Below are experts of layer 5 (counted from 0) of a mixture-of-experts language model. Rows are named router (the router's row for the expert), gate (a neuron's input weights, with its number), up (a neuron's input weights, with its number), down (a neuron's output weights, with its number) and show model dimensions 0-159. Each number is 500 + 25 x the weight over its row's rms, rounded and kept within 0 to 999. Numbers have three digits each.
Before each expert's rows: a language model's description of what the expert responds to; "mostly gets" lists some tokens that are sent to it at least half of the time. This comes from a sample of Wikipedia text that the model never trained on.

# expert 25
It responds to: Line breaks and == heading markers at section and article boundaries, plus opening quotes and brackets.
mostly gets: " \"", " '", " (\"", " “", " [", "["
router:493481508472499496522481463469504499488474483461516519473533483509488492496498518541492491494514456479529476495539498471510497480510489482488565489465514525461491478497455536543521524538520492468516471532520532503522444524539498534505467459544528494496484504523490508527488486490440489511499503486498507497530521513491481452469483488464502500500485514482511518457478530552497512539476519472457523460497483519492483507473530524467513498497467494523512556460547505487459481447506482
gate0:573501494514440554524484515475462501504479492477484526498510481483476506518527505495517530501476512512508512504506504507494477476464523517503520508516500483490534498456492513501511517516480496469504456498477501512537534519474522517543537551427498464490483544491498489495530482490493477514542479511530550485425475517476467505525504473463470528513475500509490506521482520527493469501499499495497463493533453524516497479498470463495512523517548530484478529470552528508514483482549498
up0:484487515542473473506554503457463483494535559487494506543521493489525511482502540498490464454468483490466479483515468485515500529517458462467506529501539552490516498539521480541533464480516485522506501483523522504556509489493527485501513484497516511491523509532503563505534418491455484497503537507471495470505516486531507509522496495500464512474510553547496482530513471506532529482511512475497530477508516490485493525513475514485519469480482484487479456473486509490486516487480470
down0:473470489478511521499514505517498538477505498536501461457498523508483466507504473519440553530496487518507553487501499472514494510485440517514507497476530510528527493517538511497464505468509534471535479496505490502527495499499529520481455500482541531552486520556473453471459468487515482459564524539495468445472515488469513496454484496501494529496485515490540516499492501499478473492516499559487503487512493539494444490459496505472491506495498463475505509480513511488489484541493512

# expert 10
It responds to: Line breaks, mostly ending rows and headers of markdown tables, list items or sentences, plus table separator rows and www.
mostly gets: "|---|---|---|---", "|---|---|---|---|---|---|---|---", " www", "\n"
router:519496505528483479524467489474515485518450496454459504505501501505512509499446491524496485536493475472509462493537490477503484505483509510517543515447484552471490482474475573519511472536485459508511472517496508516539446517542493501500453437525480514486454487494494506498474505501494495506499504493500472520508496495502485465442494499501486496491483498481518538476489512501511484507455499475487534509509525521468540495467549528442543458498502470496491502482545503464442510498504475
gate4:514477467499476505555473506491487491539429499478512539516493472527494517488497528488503502496496494531528505506477523502459521506477481468482469489457515502463472506491490521477490544496518506467526510477479519511536487493494489563523468539538521457409504494478513457505501482466537497529490471486519504547481479500566499492494449488530501490570488463508501503510490494531482481507533528489476490484493504480505513466522477475514519509521461474446507505495500506516506517483491492
up4:494504536497508559509509501521524481513467484483539539482500491547458490507500479490433536495502524433509519461456498517543521483520507489459528492506497542506480500481514497549529483493542511484501470514529518495475479496484489483488501520484484515548509493523490508498499493563538511442495516545493478485506466511473475520478496496494496505537516553505495537511483480525495533524465537499461473562501534502513485507519477470491471490480516501483493488497502478503477481575491494
down4:529460528452466490499509505501548470477492479524488506516466555462483480489461495513509543483518482508477496526513475466513484486461512492500517495483491458508506506478477523473523530449507487540473502518499537439465494530523509498490477517520488474492482493540496524494500472500494513534485497454468486462466426504492495472528516511467507506497487518503469494490498484478509485471524549490500451510474505505556516493475501456520501485510510519515481509571456505467454517502522462

# expert 27
It responds to: Word endings like -ly, -ically and -ously, plus inner letter pieces of foreign names in tables, such as Rough-ly, Lás-z-ló, Dar-ry-l.
mostly gets: "ically", "ually", "ently", "ially", "ately", "ously"
router:514467494481495497528502518501450502496521533486506472491498523506560494477455525530502480490505482471523496504499528543443467458502452485475488453435508539460499486439477535495506485564502497494508491535503511505521499519508501484491501492518526483552499503513492539462492467495498498489527470444499491528463506487524494478476503489520512463472479489482556506491517500501515497476483484501478518479545509499469505451466490534505517445504507498501494492482557466488470528508472472
gate0:494485511554494524491499490508522459496461509474534487512505454515533554477518523496452522504489468501528486517525491502511475523534530478447531470521495518447497550521452498508505514514498531500485474491483494497512502476506457569513518519493498514545490503472486536471532490522478484491538492491505541507458522490483496458527502504529486508479496495509475508505546503530468482509524536538544481501489482494506500456513487480450511440459486505526486521520528491530522527502457469
up0:534492478493534526507550499482480471533467499429504496478509471541500493492497492544542521542511489532533490492500459536509523456480483515507484434493511486482478466482506486507511473521499494491491509477506517507475495529515475491499483471529489512523544521488430475543514501464491508523502509557500490540538468478483542493519533488557482514513487462449488506453494468494531535526527509493504509501495489508496523483523506475537469494560500508525524521488508524502470483481488481
down0:502491464499504489528539455501489496514509534551516500519491530548496503530492507481512575505504461499503478487508476523480542468538496491487449495499523495451503512490476503466460519452506509504528512455496475527476515519511530544483468545499506537518496519522515495503536450494520477516501486501462510493474517474469526460477480466505470500491533490504480455550459500460474479499484530498503452534524510562515509523529473526509500492466488492491487496516456469488515491496504467

# expert 34
It responds to: The word the or The, typically after prepositions like of, in, to, on or at the start of a sentence.
mostly gets: "The", " The", " the", "the"
router:500449509514500529497450468507504511530501532474493491513544525517492502454492527539459500503508451490512460485543465491517442478498467511481540508501471522495491475486449534510504475516497486502479473523472526495531474501538487510513522453492530529521484474526502519526458485542491467533483537475474527501506512523490475473497510506515503458500501485498517508494501566531491493476482486476482520477510527535489540502491501541459533515434496476529505543451509482510493484515465504
gate2:509519521537444475506492507472504512532517510514502525508489524482505509467516519456470519503467500496552494584544516486495520543491495504508474507508512488510517457551489497526514461487542499490511489506524517500521567477502517501515500506493492483519534510456509490496517495535525493528458521537508501456482528562488495518525499465490482491502488490505489539468524519531519482563514532553505473459519510491512473531480492483483489482480496538453516473519482520487515532483509552
up2:486512454596471483481508515534485457478519522536481555521485524478499496496502492488535541517527498490494514468498449525475494463504459517504507523488478511538460484470522497477473522486478548518444531538499496492515522517510489474496510462522500475475499494530499483485483471519528490486478491506523535487493488506552479497473551495517471491492462488481488476555467495513449516523500502477461538505500552515488513472492486528494506490523498501489527496521528467474510533465501518
down2:489482469477513538540499507484561498478513525493536483489509534497500539519514520508479440516524534490507499477478486511537512523429550502511506492491522521510456478490500501485505479497538510500511496514546503489452463484488492503503490561460508504459505500538471478531482466456471546505491488532490458514517484541511493532511477486493513553491493519513540533501541527499517487498489531497528456522505521493507475497504500468535517469520499470466543501469467556508501480485469504